python train.py --num_hidden_layers=13 --hidden_size=128 --n_experts=128 --experts_per_token=2 --d_expert=96 --d_shared_expert=0 --hidden_act="swiglu" --moe_layers=[1, 3, 5, 7, 9, 11] --router_score="softmax" --normalize_top_k=true --routed_scale=1.5 --balance_loss=0.00951 --balance_bias=false --router_z_loss=0.0001 --init_std_router=0.0165 --lr_router=0.000641 --num_attention_heads=8 --num_key_value_heads=1 --head_dim=32 --vocab_size=8192 --norm="rmsnorm" --norm_place="pre" --norm_eps=1e-05 --positions="rope" --rope_theta=10000.0 --rope_fraction=1.0 --qk_norm=true --attn_scale=0.177 --tie_word_embeddings=false --parallel_block=false --init="uniform" --init_std_qkv=0.0699 --init_std_o=0.0 --init_std_up=0.0699 --init_std_down=0.0 --optimizer="adamw" --learning_rate=0.00331 --lr_mult_up=0.789 --beta1=0.9 --beta2=0.98 --lr_head=0.01 --warmup_steps=398 --schedule="wsd" --decay_fraction=0.608 --decay_shape="linear" --final_lr_fraction=0.0 --batch_tokens=[65536, 131072, 196608] --max_seq_len=256 --doc_mask=true --z_loss=1e-05 --train_tokens=385200000 --max_steps=3033 --dataset="wikipedia_en"
Below are experts of layer 7 (counted from 0) of a mixture-of-experts language model. Rows are named router (the router's row for the expert), gate (a neuron's input weights, with its number), up (a neuron's input weights, with its number), down (a neuron's output weights, with its number) and show model dimensions 0-127. Each number is 200 + 40 x the weight over its row's rms, rounded and kept within 0 to 999.
After each expert's rows: a language model's description of what the expert responds to. This comes from a sample of Wikipedia text that the model never trained on.

# expert 56
router,194,194,19,204,144,211,250,137,196,167,138,172,266,212,166,197,223,225,190,205,183,169,204,183,224,242,158,195,221,131,198,175,210,149,193,187,193,212,219,178,175,206,302,133,153,210,219,236,236,204,111,189,210,204,250,219,223,214,251,179,206,177,201,236,161,97,187,182,221,156,174,194,225,194,243,159,181,212,216,184,176,202,188,257,217,214,160,189,198,226,149,212,206,127,183,152,220,126,228,237,184,196,280,269,311,202,211,173,209,204,175,255,207,110,222,220,213,225,242,219,232,136,217,184,170,204,237,156
gate1,85,206,209,229,195,198,214,228,332,171,240,181,199,113,146,240,245,260,172,236,225,204,246,219,193,203,290,173,163,257,253,192,217,188,177,223,150,189,187,272,224,234,182,222,184,150,142,251,190,177,227,229,234,246,164,164,278,238,205,202,224,198,201,199,147,205,167,219,206,178,162,247,172,161,207,215,174,231,145,155,134,208,163,189,202,152,213,192,251,229,248,288,201,198,201,213,221,231,206,147,200,211,210,227,193,242,102,275,215,142,248,268,138,146,181,236,226,173,217,210,181,200,189,233,168,119,219,231
up1,164,161,184,186,190,189,201,145,212,149,225,221,185,174,115,128,147,188,249,172,217,224,156,219,195,140,249,177,241,186,258,186,200,261,199,204,236,183,105,110,223,190,222,123,170,241,156,168,233,190,182,143,230,256,270,230,233,136,213,283,233,185,177,194,186,196,195,249,154,195,278,269,198,143,193,215,218,236,163,220,218,197,150,190,244,246,143,162,223,189,275,126,274,184,237,196,140,205,212,192,202,229,263,202,153,188,142,250,214,214,278,212,134,202,242,222,135,172,153,219,197,169,171,185,206,233,186,243
down1,183,149,181,240,287,204,265,184,165,186,209,209,137,209,176,82,218,120,252,230,204,260,209,207,210,176,183,193,200,221,221,206,174,209,234,178,229,175,145,193,186,214,179,179,197,221,209,168,246,218,147,82,169,206,213,266,201,173,160,257,230,197,192,172,217,215,199,195,242,177,221,245,283,173,174,203,215,173,99,207,219,204,174,96,176,207,209,159,144,142,213,227,226,233,155,116,166,265,190,198,161,158,218,169,113,208,259,232,236,248,218,218,207,231,173,182,124,236,145,171,161,194,248,204,186,275,191,258
Digits in measurements. Single digits inside numbers for densities, coordinates, percentages and ISBNs, as in 563.35 /sqmi and 74°0′42″, plus census commas.

# expert 49
router,163,181,119,202,199,279,229,182,218,126,174,144,259,190,218,188,188,233,208,185,224,222,227,230,200,178,146,187,183,195,183,144,152,167,251,191,207,231,217,230,192,220,212,160,178,197,162,231,199,193,86,216,211,201,278,226,284,195,247,203,191,85,152,192,152,138,111,215,196,146,230,221,207,151,183,194,222,245,242,154,122,233,135,275,160,165,130,195,230,197,177,217,148,201,209,157,210,207,192,214,158,189,248,236,296,234,223,199,228,227,157,210,196,127,167,177,156,253,227,267,249,161,196,172,182,152,200,157
gate0,226,165,214,177,170,148,158,200,230,207,185,196,204,185,204,177,196,181,135,239,269,189,152,213,130,227,200,105,210,161,156,197,219,265,191,171,137,239,158,120,208,201,240,159,281,141,187,202,189,220,163,233,208,202,159,175,275,181,236,146,240,231,123,260,225,239,205,208,164,235,175,231,222,196,154,183,229,175,225,187,197,218,145,266,201,233,199,204,191,230,189,190,148,186,172,91,164,185,129,161,224,213,158,219,155,224,164,154,190,212,199,255,130,159,77,259,243,209,176,190,233,180,197,281,206,200,290,240
up0,139,202,221,207,204,164,226,155,229,219,175,173,207,164,216,128,242,199,222,133,155,182,221,133,216,282,263,262,210,205,168,181,102,101,165,123,190,235,231,238,200,251,240,213,113,182,240,180,196,211,180,227,180,258,239,243,278,233,155,158,196,229,225,200,254,153,190,173,167,111,231,181,175,263,243,145,258,190,172,202,201,249,229,160,210,217,168,227,231,232,163,248,168,195,146,186,198,172,287,230,209,156,242,220,198,179,244,208,199,208,161,143,226,292,162,218,236,181,169,154,219,197,208,220,196,116,171,205
down0,203,213,191,149,150,258,226,165,224,175,251,169,160,140,145,283,249,204,170,183,148,167,275,201,258,179,201,205,193,243,168,237,185,238,163,177,200,223,179,235,203,145,191,125,60,178,121,164,204,209,105,240,209,213,242,226,219,249,197,164,201,190,177,187,235,203,221,203,148,287,171,230,168,174,190,237,202,256,176,174,287,267,179,154,244,152,267,249,183,266,206,197,168,215,216,189,170,147,267,191,220,204,198,126,197,249,177,151,200,223,172,131,206,151,151,163,206,223,215,198,164,192,190,188,253,214,148,202
Table separators and decimals. Pipe separators, decimal points and dashes between numbers in data tables, election results, sports statistics and coordinates, e.g. 72.8, 13.99%.

# expert 4
router,207,189,133,227,146,209,211,183,261,200,196,117,184,211,203,231,215,269,177,228,183,115,243,81,198,190,204,201,163,215,174,201,194,146,181,166,185,191,228,163,170,233,265,136,177,175,233,280,252,211,132,222,232,249,222,187,224,236,261,180,165,142,173,202,92,180,171,213,216,193,172,219,192,199,199,147,176,225,226,131,240,198,118,231,209,205,201,237,219,257,132,249,206,159,199,137,196,170,231,231,247,176,246,270,294,233,228,205,150,165,168,227,206,153,205,135,241,185,232,190,246,125,224,235,184,151,171,201
gate1,199,205,241,168,242,202,225,194,190,215,191,251,215,141,221,183,185,189,187,141,283,241,211,179,217,224,210,199,188,207,184,188,154,133,257,306,139,165,228,228,226,148,245,277,182,169,139,168,223,169,130,221,275,179,165,243,244,246,207,264,171,191,161,199,164,197,129,164,251,186,207,250,159,171,196,236,246,248,214,189,183,209,135,180,164,203,191,214,267,233,247,209,213,213,227,246,213,176,153,223,198,211,228,181,173,149,249,286,225,136,179,181,200,248,263,221,231,241,298,180,220,162,155,225,140,76,172,200
up1,176,120,123,241,208,213,188,217,178,196,193,135,209,211,225,212,196,213,236,185,173,147,209,90,221,238,93,246,212,189,249,134,229,165,188,182,245,203,218,219,142,255,197,91,266,198,202,195,177,146,167,181,249,160,151,189,196,200,212,283,251,186,269,174,186,189,265,181,150,237,240,187,191,186,168,210,134,197,199,191,238,177,175,230,250,226,189,215,160,189,157,246,236,124,186,211,256,190,242,268,263,226,192,175,223,201,132,155,209,262,200,173,235,156,158,218,214,231,186,202,256,196,262,225,181,256,248,122
down1,268,173,301,213,200,209,197,140,249,185,248,209,189,185,223,224,205,242,173,160,185,168,221,157,199,154,204,246,153,229,197,243,200,192,211,232,115,205,288,207,196,233,269,146,212,226,242,246,157,292,212,213,221,226,132,216,233,220,243,247,187,224,260,294,195,227,215,196,259,200,195,202,100,224,279,215,171,230,192,190,227,236,156,165,151,329,225,230,152,198,150,225,201,201,217,171,250,248,219,249,221,177,204,244,166,189,208,260,209,211,160,196,207,160,225,222,256,150,208,143,176,177,189,184,228,209,105,165
Digits in codes. Single digits inside long numbers, IDs, coordinates, subscripts and catalogue codes, such as Q263'4'3880, EC 1.1.2.7, No. 3.

# expert 21
router,187,206,80,211,176,216,236,161,252,182,162,111,231,206,96,195,240,281,129,227,174,169,219,173,173,242,209,175,166,187,208,202,144,159,232,232,178,201,202,153,154,214,249,136,169,168,254,229,216,191,98,235,241,228,208,231,216,184,220,201,230,142,193,225,123,140,188,221,229,188,182,187,177,128,211,178,207,217,193,194,224,199,150,240,232,202,207,201,225,236,182,234,179,193,161,161,253,164,229,231,253,220,280,298,277,158,203,174,207,200,161,206,174,92,202,224,247,225,220,225,207,108,207,239,190,208,163,167
gate1,187,159,197,144,220,243,188,223,269,233,218,107,230,174,257,214,171,246,194,137,189,200,241,173,161,206,149,258,133,259,201,200,200,201,142,122,175,208,216,273,261,186,221,226,207,168,248,127,190,210,249,204,312,177,203,203,205,245,264,169,202,247,174,199,211,210,158,187,231,238,218,158,155,273,245,201,259,248,170,218,218,242,235,195,89,194,181,220,250,217,218,193,282,170,191,155,147,177,248,141,161,183,249,256,194,206,221,131,214,209,249,179,178,162,248,227,198,254,239,205,202,144,195,237,196,269,224,183
up1,235,234,177,213,156,197,216,215,252,207,197,209,241,195,192,160,214,265,191,222,185,250,212,233,215,269,306,229,189,176,129,194,201,245,148,246,97,241,149,151,223,161,246,194,162,209,253,196,256,232,288,244,235,235,160,154,213,257,221,202,239,211,196,270,187,184,219,203,280,213,172,152,184,212,199,232,164,165,139,288,221,185,188,201,144,236,207,231,185,284,167,194,219,237,171,158,164,179,194,178,241,224,251,252,172,137,151,209,193,141,165,159,119,242,260,218,192,200,241,245,141,144,179,215,253,228,145,208
down1,270,228,270,221,217,172,171,209,198,206,218,181,158,237,177,211,185,215,184,176,138,232,184,195,154,221,217,173,176,240,224,229,143,292,223,235,190,230,161,209,136,158,151,167,192,185,202,146,210,164,232,237,290,164,196,141,241,297,241,193,199,217,91,186,168,185,185,117,210,293,197,249,218,193,150,164,213,147,182,168,171,193,200,178,185,226,220,204,214,204,159,234,205,179,191,285,194,169,178,181,268,173,98,201,153,161,228,213,170,180,191,109,122,221,184,216,249,140,182,241,190,176,283,268,178,159,215,176
Digits within numbers. Inner and trailing digits of multi-digit numbers, especially zeros, plus number words like million, billion, hundred, twelve; e.g. 300 million, 330,000.

# expert 34
router,197,209,161,180,183,205,258,129,259,211,150,146,292,176,223,211,246,228,154,243,218,191,182,170,205,161,168,146,202,168,168,176,234,146,208,251,181,239,195,229,159,171,222,180,198,144,270,208,257,184,142,218,234,172,264,192,295,187,288,158,243,156,230,171,160,128,135,201,197,210,157,203,204,201,174,232,221,209,164,174,143,251,163,268,171,171,198,179,248,221,169,237,161,176,150,118,203,172,153,163,171,221,236,150,199,259,248,165,173,251,257,236,196,139,204,204,251,217,275,250,263,112,183,212,185,172,226,195
gate0,246,219,249,214,160,230,172,223,253,193,250,260,197,225,219,295,198,235,197,243,142,237,199,212,243,205,262,208,170,227,204,157,180,234,188,229,125,159,215,150,177,192,248,109,169,183,113,180,142,217,183,200,144,265,225,220,184,227,179,238,186,233,177,259,199,214,175,216,125,199,203,204,174,270,231,123,204,258,269,177,197,213,214,194,221,214,179,239,225,214,227,169,228,248,160,254,109,232,174,218,211,148,158,254,174,119,124,181,134,168,141,210,234,162,171,234,187,159,189,149,219,244,206,202,293,172,220,259
up0,176,264,229,164,247,209,221,195,258,233,220,278,244,191,250,224,201,66,210,207,202,260,140,213,253,207,177,197,154,189,171,205,249,239,242,279,191,212,200,198,104,148,216,90,219,173,175,166,225,162,210,179,175,192,167,118,249,191,226,273,204,180,189,200,229,203,163,197,193,191,206,222,266,191,284,165,223,204,264,214,189,249,179,163,212,140,186,192,275,165,176,234,200,219,182,166,211,295,208,209,190,239,122,168,153,194,229,154,210,160,254,253,223,203,183,218,219,214,273,156,214,212,258,223,253,216,242,208
down0,201,240,208,172,218,233,214,210,220,114,204,216,158,214,163,190,164,194,222,247,220,192,192,211,178,173,247,241,107,135,281,162,156,198,253,174,162,136,193,204,155,173,157,190,193,232,245,188,159,194,136,241,190,224,234,192,177,185,153,231,180,224,223,218,191,236,191,174,219,183,254,237,213,204,191,158,174,194,214,179,218,243,176,143,267,189,77,293,279,233,191,163,296,190,176,224,195,207,178,204,219,139,182,253,225,119,228,185,150,255,168,167,197,177,191,152,181,162,156,242,142,251,176,199,221,182,206,344
List bullet markers. Line-initial hyphens, pipes, bullets and numbered-list dots in infobox-style field lists, such as "- Role:", "- Height:", "- Running time:".

# expert 45
router,189,156,125,219,155,264,191,150,207,163,189,93,174,167,199,211,165,235,164,174,237,158,238,85,188,172,190,179,140,194,173,161,179,176,202,163,232,204,194,150,158,219,274,203,190,195,222,223,235,221,134,179,253,228,246,201,281,258,258,176,170,112,187,178,135,155,126,217,224,157,184,249,155,193,194,220,208,243,242,119,218,233,117,238,147,179,186,289,210,241,142,250,200,220,259,199,136,197,203,222,168,188,211,203,274,162,234,205,210,226,204,233,185,159,195,182,248,178,232,165,201,159,190,186,201,133,174,170
gate0,106,209,202,242,214,185,233,176,229,214,176,137,273,184,188,204,157,249,164,151,200,243,244,199,192,245,211,178,128,152,227,228,186,136,180,221,168,135,219,225,196,174,169,141,206,255,217,163,250,146,123,211,182,206,176,240,202,245,178,159,222,185,176,196,262,154,204,229,143,169,208,91,163,187,212,196,233,173,294,182,225,224,287,166,293,204,230,180,229,172,283,166,163,212,176,188,254,211,156,182,187,204,194,227,290,158,170,145,201,220,259,151,179,209,264,180,218,249,198,205,209,148,193,224,167,259,258,135
up0,231,222,136,151,207,156,199,98,241,202,166,121,233,198,235,208,261,206,214,210,144,226,152,190,135,174,202,170,202,229,180,276,214,185,202,178,255,172,197,242,232,156,141,177,240,206,212,219,190,239,137,215,133,229,162,175,148,216,194,235,189,189,263,247,216,210,209,249,180,225,136,185,165,224,251,166,185,235,225,123,220,219,258,162,247,142,203,175,190,198,194,183,208,125,124,210,216,209,275,220,212,230,199,183,281,174,170,156,188,252,215,260,177,140,141,193,200,104,122,154,228,187,263,224,154,218,265,145
down0,128,264,229,201,186,321,256,153,171,225,223,227,177,149,241,205,193,231,161,157,149,175,207,139,165,195,210,306,234,224,187,172,153,181,262,206,186,216,232,148,164,207,167,171,227,275,198,227,226,170,198,188,220,239,218,124,158,220,227,209,204,163,220,203,285,218,174,160,130,167,231,164,133,262,228,235,224,174,260,223,270,279,193,244,172,218,140,271,241,200,182,222,195,280,197,176,152,147,201,204,197,167,249,232,219,206,153,204,168,245,203,192,183,255,184,259,253,166,152,186,249,154,141,192,185,165,204,189
Parenthetical and list punctuation. Commas, semicolons, pipes and words inside parentheses or citation lists, such as years (1987), "now California", "voiced", name lists.

# expert 20
router,242,150,116,258,177,201,176,126,240,171,194,91,208,167,167,188,240,281,163,162,141,185,179,181,171,193,193,149,188,182,165,179,203,152,212,154,201,215,181,161,121,155,258,162,175,165,184,293,233,194,109,233,227,217,192,270,251,222,213,192,164,145,135,191,108,138,201,241,212,231,189,205,209,202,153,186,233,244,250,174,172,216,110,228,178,164,201,196,227,227,146,230,196,145,236,155,196,99,186,213,219,164,231,262,263,240,208,201,171,198,211,217,204,139,177,211,186,182,214,218,212,122,186,218,251,185,184,186
gate0,188,182,127,170,185,161,221,167,182,202,227,131,220,214,233,118,277,220,187,200,218,232,190,224,183,239,185,190,219,270,173,186,141,144,350,310,243,275,257,188,218,162,223,201,176,149,182,189,208,218,137,266,170,205,171,179,161,173,198,216,185,188,161,254,222,177,152,241,262,186,255,159,195,227,105,209,173,217,141,264,193,240,173,246,205,209,229,200,200,259,226,218,176,180,203,183,144,130,187,240,264,181,222,236,216,193,167,158,257,224,220,217,248,177,113,225,212,201,253,194,217,181,178,198,242,201,156,239
up0,248,197,166,233,258,174,210,193,259,204,248,187,149,156,228,173,266,188,237,205,199,200,191,212,153,288,178,220,200,281,253,200,210,212,179,204,229,233,189,144,238,128,215,269,157,192,132,229,159,221,155,214,176,188,215,207,185,200,216,222,175,146,171,286,220,280,197,253,202,231,269,146,217,170,131,159,189,240,132,204,198,227,127,164,203,299,200,187,226,185,243,156,142,213,210,257,186,138,175,226,166,171,212,269,163,211,128,247,167,155,253,172,204,220,127,221,193,146,173,234,203,272,191,210,266,189,263,231
down0,149,174,137,208,217,154,245,232,176,179,237,233,167,238,235,198,265,175,187,231,197,235,146,231,172,172,216,247,197,218,219,208,222,176,168,225,200,167,222,112,215,207,169,203,299,230,247,198,228,200,171,191,77,299,269,137,232,129,163,194,197,217,190,211,215,241,192,190,241,158,139,242,221,175,139,194,195,182,259,190,205,288,133,197,188,197,196,205,132,228,266,173,160,154,178,142,269,215,217,236,188,193,175,229,177,242,163,243,193,197,216,231,200,215,171,211,198,154,219,212,178,240,145,274,242,163,319,245
Ordinals and year digits. Ordinal suffixes and words (th, st, nd, second, third) and final digits of years or numbers, mostly in tables and rankings.

# expert 46
router,152,204,136,241,167,310,180,217,232,179,168,175,211,152,212,208,181,217,223,186,227,181,185,150,168,228,199,158,146,199,242,184,187,202,210,207,202,227,227,202,179,205,259,119,199,238,232,183,205,154,202,190,235,246,217,213,239,233,279,158,192,113,238,157,147,117,172,258,217,146,181,195,235,150,181,171,200,230,199,160,201,259,224,231,190,152,214,233,272,229,183,192,195,117,228,189,143,136,192,219,225,244,223,261,361,220,216,209,195,230,174,247,208,123,151,231,245,194,224,212,269,133,135,205,245,212,184,189
gate0,160,186,149,272,271,206,175,151,186,173,107,214,155,180,211,147,260,182,274,221,237,202,182,175,187,155,223,193,206,205,189,197,179,213,226,165,262,250,149,208,99,213,215,208,247,203,212,214,227,201,191,231,159,225,173,183,229,206,194,227,228,104,122,182,114,177,182,152,137,150,200,208,239,214,205,141,207,207,278,178,193,208,196,239,150,203,165,220,286,245,141,150,202,224,212,155,190,252,243,173,219,223,241,115,195,238,223,266,193,182,213,219,196,210,269,175,242,228,201,295,129,196,279,195,195,173,181,265
up0,189,251,234,160,194,216,142,221,163,241,129,194,225,259,136,170,232,98,167,270,190,211,213,204,197,255,153,147,201,210,256,279,127,187,254,164,227,184,231,205,180,201,213,240,216,244,180,231,208,129,157,207,244,204,190,240,241,139,199,173,265,214,204,227,201,266,128,209,193,240,190,224,199,215,179,219,191,199,195,202,235,208,215,211,254,148,152,204,179,207,207,211,213,241,176,173,216,274,187,235,232,163,129,190,95,149,205,290,200,173,227,197,222,207,146,120,224,235,203,248,217,189,143,248,209,233,138,81
down0,231,261,173,223,264,211,223,188,214,161,202,252,263,197,236,179,235,244,226,150,255,208,210,144,187,192,219,223,221,211,198,274,212,253,238,207,165,212,116,223,222,216,191,258,192,181,169,212,183,274,208,231,269,179,155,220,146,187,167,178,149,168,132,193,161,217,201,122,164,256,189,226,254,202,204,217,205,128,212,203,219,250,242,222,225,157,213,208,250,121,135,104,185,237,127,162,166,288,213,195,165,282,260,150,236,283,219,214,219,181,274,225,143,174,194,229,239,244,175,212,175,200,194,173,193,192,133,259
Capital initial letters. Single capital letters starting names, acronyms or table headers, often after a parenthesis, pipe or dash, as in W, UFL, Dinamo.

# expert 8
router,177,221,177,268,185,230,182,198,234,201,179,176,183,195,229,162,253,242,180,215,236,154,214,169,173,168,196,164,158,239,181,175,149,227,214,194,137,229,178,202,174,249,268,119,207,202,226,256,235,139,154,201,232,262,267,249,256,239,240,157,239,105,176,230,159,123,164,256,219,196,170,176,224,155,221,172,234,236,205,185,195,181,221,258,184,168,216,254,306,197,125,221,147,130,186,151,196,137,209,241,264,233,203,253,254,209,219,235,177,226,190,211,212,176,216,185,265,215,211,240,202,79,113,213,208,241,200,236
gate0,170,239,192,169,218,274,147,192,193,206,189,185,229,207,280,188,203,277,217,216,221,241,144,225,184,237,200,161,113,206,192,234,262,215,212,211,224,132,229,212,205,178,180,195,172,267,188,178,195,202,194,193,231,180,207,159,204,199,185,187,142,82,156,290,207,63,235,199,170,171,209,185,193,228,192,215,192,198,253,193,175,238,217,220,129,169,164,180,208,144,161,265,157,130,233,196,195,204,118,135,153,165,195,240,246,191,189,180,193,295,186,164,201,139,179,229,212,181,228,261,196,171,220,163,258,223,294,137
up0,240,187,209,253,251,261,239,202,217,262,173,198,174,202,224,230,280,229,234,357,200,169,237,265,150,136,218,139,181,224,107,184,210,213,198,186,147,142,172,213,199,191,163,240,146,171,263,205,146,175,159,224,153,164,204,155,210,197,175,160,277,234,176,248,167,209,240,193,300,186,181,155,193,229,253,165,173,188,192,214,131,215,182,199,183,266,198,172,223,182,275,192,223,198,208,217,198,153,137,137,248,115,183,266,203,255,165,243,203,206,169,206,212,223,181,232,219,229,208,241,161,153,234,195,225,196,214,238
down0,241,186,233,209,203,197,293,155,161,237,203,211,191,216,265,220,252,155,242,196,170,188,205,183,190,230,212,256,191,170,141,229,228,279,134,180,201,212,209,255,182,210,185,188,147,199,144,171,225,125,158,238,177,201,223,180,92,203,230,168,307,154,198,171,209,208,184,109,200,228,198,184,222,226,164,180,216,128,207,260,132,163,232,125,210,259,144,250,155,190,134,251,180,173,163,157,156,141,152,180,185,274,139,194,181,231,221,223,224,215,188,173,185,201,189,150,156,215,211,231,215,99,281,207,185,232,166,185
Capital-letter acronyms. Single capital letters and capital pairs inside acronyms and codes such as USA, FC, FIFA, MLS, IRST, often in tables or parentheses.

# expert 62
router,168,143,130,233,148,198,217,155,254,203,189,180,258,199,131,135,226,200,139,194,236,211,235,153,205,169,172,114,150,175,203,226,213,92,205,165,180,177,214,222,217,216,188,147,172,188,187,281,193,228,160,204,195,267,253,155,245,218,259,187,205,114,153,219,139,199,111,192,207,209,231,172,185,154,185,154,185,208,212,187,238,234,149,224,217,195,189,203,241,211,178,264,197,124,294,160,230,154,135,222,237,179,278,283,272,198,190,179,122,248,198,206,227,163,168,207,220,142,234,228,221,170,168,221,188,219,229,215
gate0,150,193,155,260,172,218,193,160,199,239,142,181,180,221,172,193,213,140,158,202,258,263,218,167,239,166,180,157,245,151,236,78,196,218,200,109,189,229,248,181,233,170,208,232,181,179,235,221,143,214,167,155,239,295,165,193,235,183,243,244,149,156,237,165,269,198,160,220,163,110,247,169,217,162,162,235,111,174,220,188,240,175,224,212,101,245,238,186,248,209,223,172,197,179,228,211,210,276,187,175,235,156,249,235,243,187,191,129,175,152,131,193,179,214,222,263,212,161,172,194,199,182,190,215,141,197,235,254
up0,260,181,179,163,212,191,250,163,193,201,178,148,220,158,168,126,198,172,193,309,201,190,132,224,236,128,205,147,199,244,237,236,150,193,233,230,154,166,216,209,257,237,171,150,176,160,145,248,217,190,188,165,155,197,215,227,223,236,217,224,217,182,146,224,180,227,243,192,205,183,196,197,192,212,171,112,237,220,187,243,253,199,184,197,179,217,193,152,212,209,284,204,201,199,228,321,214,241,187,167,259,203,264,254,171,137,231,219,170,177,102,214,147,171,208,258,220,198,217,335,216,186,165,298,202,223,163,234
down0,233,208,258,163,163,141,205,240,232,253,207,200,180,191,210,238,206,198,177,194,165,229,222,205,258,155,212,222,169,220,189,224,199,205,260,222,285,206,179,236,168,240,148,245,228,175,218,95,136,201,227,279,151,179,229,238,221,202,183,172,221,175,125,192,166,186,141,168,220,192,192,229,191,176,274,214,179,220,156,253,214,131,207,178,184,227,205,204,261,160,199,185,228,185,261,203,157,132,259,208,236,198,143,120,234,165,146,226,154,160,203,223,298,168,261,215,138,160,294,293,210,211,291,173,224,147,213,182
Possessive apostrophes. Apostrophes marking possessive 's after names or nouns such as Apple's, Women's, world's, plus reporting verbs like stated, indicate, suggest.

# expert 31
router,147,170,184,252,160,286,166,171,267,178,161,167,214,203,164,180,184,248,186,169,243,173,223,137,192,184,214,196,167,184,168,176,190,168,176,157,200,196,258,219,193,212,280,187,185,214,202,193,275,195,141,189,223,229,294,196,271,216,267,115,176,151,201,253,156,140,125,266,209,176,179,207,196,156,183,242,164,240,202,176,189,232,198,249,239,157,181,273,233,252,99,238,144,144,186,164,226,124,194,231,213,185,208,267,253,163,240,222,139,219,214,228,215,163,161,184,218,178,222,160,268,153,127,225,197,158,241,181
gate1,242,216,220,268,233,187,193,193,221,226,216,178,259,137,181,162,177,221,122,174,241,228,156,280,224,286,235,225,164,155,229,179,239,206,250,175,259,152,176,200,243,220,209,185,151,134,222,183,247,183,168,292,191,209,266,226,265,295,233,185,230,173,193,242,189,118,225,173,189,138,198,181,177,223,223,247,182,222,182,250,221,269,181,233,198,135,165,220,215,228,170,235,205,131,243,197,152,206,194,133,248,170,217,203,241,211,184,159,204,264,205,198,170,180,255,211,186,163,343,204,174,126,168,212,205,183,225,177
up1,250,155,177,240,200,267,140,225,284,240,212,188,219,169,207,179,257,246,151,214,199,187,175,232,204,139,241,246,181,240,247,176,182,201,232,97,265,194,104,245,193,296,235,199,160,205,218,191,210,162,142,217,143,144,175,272,218,240,153,160,245,160,178,276,182,189,241,174,166,186,181,146,252,167,170,202,135,204,201,217,215,193,199,248,211,181,182,111,180,227,170,208,189,184,184,209,161,200,225,255,186,172,188,196,223,329,223,299,199,229,232,167,163,224,257,162,127,224,247,195,218,212,191,212,214,223,203,187
down1,144,143,206,285,259,223,244,202,161,173,168,201,206,200,256,166,175,282,188,191,212,215,258,161,189,225,233,201,258,213,248,115,250,147,195,211,163,217,166,244,217,187,213,211,264,239,174,221,227,144,180,180,178,167,234,216,166,177,190,247,224,185,128,140,227,153,264,207,107,173,198,202,270,209,230,156,191,172,223,214,235,165,185,163,174,199,193,132,155,235,253,163,155,162,114,186,189,145,208,239,202,162,157,233,257,251,276,198,229,273,206,187,230,175,138,169,236,144,189,135,153,283,221,132,192,203,199,168
Initials and abbreviations. Capital letters in initials and acronyms (P.E.M.A., O.M.M.), name suffixes like Jr, Inc, Ltd, Dr, and digits in years within lists.

# expert 47
router,174,157,188,191,146,204,187,144,260,169,167,142,193,182,233,157,234,221,138,191,216,240,188,135,229,226,122,213,175,192,215,207,228,160,195,116,244,256,201,200,168,218,194,144,149,202,299,214,247,190,174,197,240,245,244,282,261,199,277,238,199,130,166,250,208,79,157,175,191,195,223,250,218,181,167,204,184,237,226,211,176,219,169,224,228,160,167,253,224,255,167,186,166,196,274,129,198,176,183,140,201,148,241,217,240,199,235,198,170,200,220,251,183,163,206,224,198,173,215,245,280,89,209,179,244,212,139,221
gate0,241,198,203,228,214,177,181,178,268,220,120,175,223,183,199,201,188,204,204,197,185,190,179,169,173,232,207,163,149,192,169,159,147,182,217,166,205,228,295,193,201,156,225,295,253,224,203,154,180,189,233,172,231,208,222,186,317,232,190,221,216,180,206,227,209,155,227,215,178,214,203,207,151,232,215,202,257,253,160,157,258,245,202,219,151,211,166,184,320,187,294,176,309,183,260,143,247,132,169,163,212,162,219,218,213,151,190,224,164,268,149,253,99,175,184,169,223,158,222,266,273,182,193,160,233,241,195,194
up0,191,175,189,153,165,255,225,260,164,218,301,245,205,151,169,214,164,249,218,260,277,195,268,217,199,126,209,237,233,217,228,159,179,212,133,210,224,204,141,180,153,253,215,176,110,179,164,233,155,239,173,210,124,223,143,165,139,179,190,158,170,201,236,221,177,284,231,202,210,142,187,200,205,193,194,235,158,166,231,239,189,184,178,203,222,215,205,181,135,255,159,237,170,186,114,283,184,175,223,245,195,180,228,195,251,197,228,235,124,143,260,167,285,205,225,229,164,171,183,131,132,219,160,200,222,148,196,167
down0,190,215,78,224,216,168,191,238,180,227,187,200,221,232,266,169,137,194,221,202,195,212,191,179,231,208,275,200,170,212,74,271,214,188,218,253,204,139,204,185,160,249,147,122,159,227,202,148,182,228,253,182,186,200,126,168,204,239,154,169,200,210,236,245,149,148,176,162,234,200,207,146,209,188,285,232,212,218,187,211,242,141,193,230,199,237,254,167,189,188,240,186,207,167,237,239,229,142,224,186,240,204,238,217,290,229,190,264,156,115,118,224,230,218,134,218,256,184,226,201,179,212,202,210,121,177,272,231
Table pipes and titles. Table-row pipes and separators, and the = title marker starting a new article after a blank line, e.g. = 2017, = Canberra White Eagles.

# expert 3
router,159,222,112,204,192,213,259,158,252,177,211,128,225,178,210,166,193,238,184,185,222,212,216,158,188,177,137,218,184,240,165,157,146,154,236,153,161,192,214,228,211,250,251,175,197,171,257,234,237,163,170,198,246,245,256,207,229,202,297,152,218,123,222,240,196,190,127,199,207,167,189,167,189,156,230,193,212,208,209,137,167,296,218,267,211,188,210,216,218,266,172,258,233,173,255,126,256,148,203,184,196,228,286,190,323,190,203,169,176,174,219,250,211,106,192,211,201,200,186,184,226,105,185,153,218,200,166,161
gate0,161,235,173,174,276,153,192,150,179,237,237,228,218,202,164,167,178,236,223,129,212,189,141,208,199,250,135,199,206,181,220,249,149,295,119,164,255,175,275,182,258,145,272,199,193,175,262,132,188,223,156,243,234,203,196,192,218,273,239,186,192,285,146,220,223,151,178,206,188,178,141,237,173,204,228,224,201,224,174,193,150,179,188,210,198,199,226,227,239,186,239,189,224,157,154,146,161,164,233,185,205,182,217,261,158,190,183,165,216,253,208,201,240,161,271,229,271,239,226,193,236,228,251,119,188,177,330,168
up0,224,174,196,200,142,241,227,194,181,204,132,184,217,252,131,234,181,259,199,244,135,169,215,219,277,218,268,177,223,144,250,238,251,201,189,213,261,158,236,175,184,169,274,154,169,266,267,268,238,232,235,109,156,171,169,204,202,226,191,185,167,219,164,231,119,156,223,200,188,236,214,148,148,231,219,159,153,155,208,191,170,189,197,252,264,236,223,240,197,170,232,124,244,186,135,193,205,144,149,220,189,187,154,276,221,148,193,155,242,165,185,162,215,175,267,141,231,101,190,184,202,206,194,258,198,190,241,229
down0,257,205,240,134,172,144,205,231,227,209,231,144,214,204,206,242,196,212,175,176,168,205,215,153,221,146,224,188,190,211,158,176,181,148,175,188,145,167,208,195,266,221,225,297,207,125,181,271,181,172,210,217,288,176,166,252,289,189,261,212,254,220,284,251,178,193,185,197,246,184,188,188,239,177,267,213,138,196,191,171,252,187,214,237,257,189,206,220,84,225,233,222,175,170,203,176,267,159,196,163,189,238,113,169,274,205,189,150,220,210,183,201,138,147,192,207,233,148,200,78,144,194,213,199,141,217,205,207
Slashes and separators. Slashes, hyphens, dashes and spaces between items, as in IPA brackets /…/, L/100 km, 10-to-50, stats like –/–; also raw UTF-8 bytes.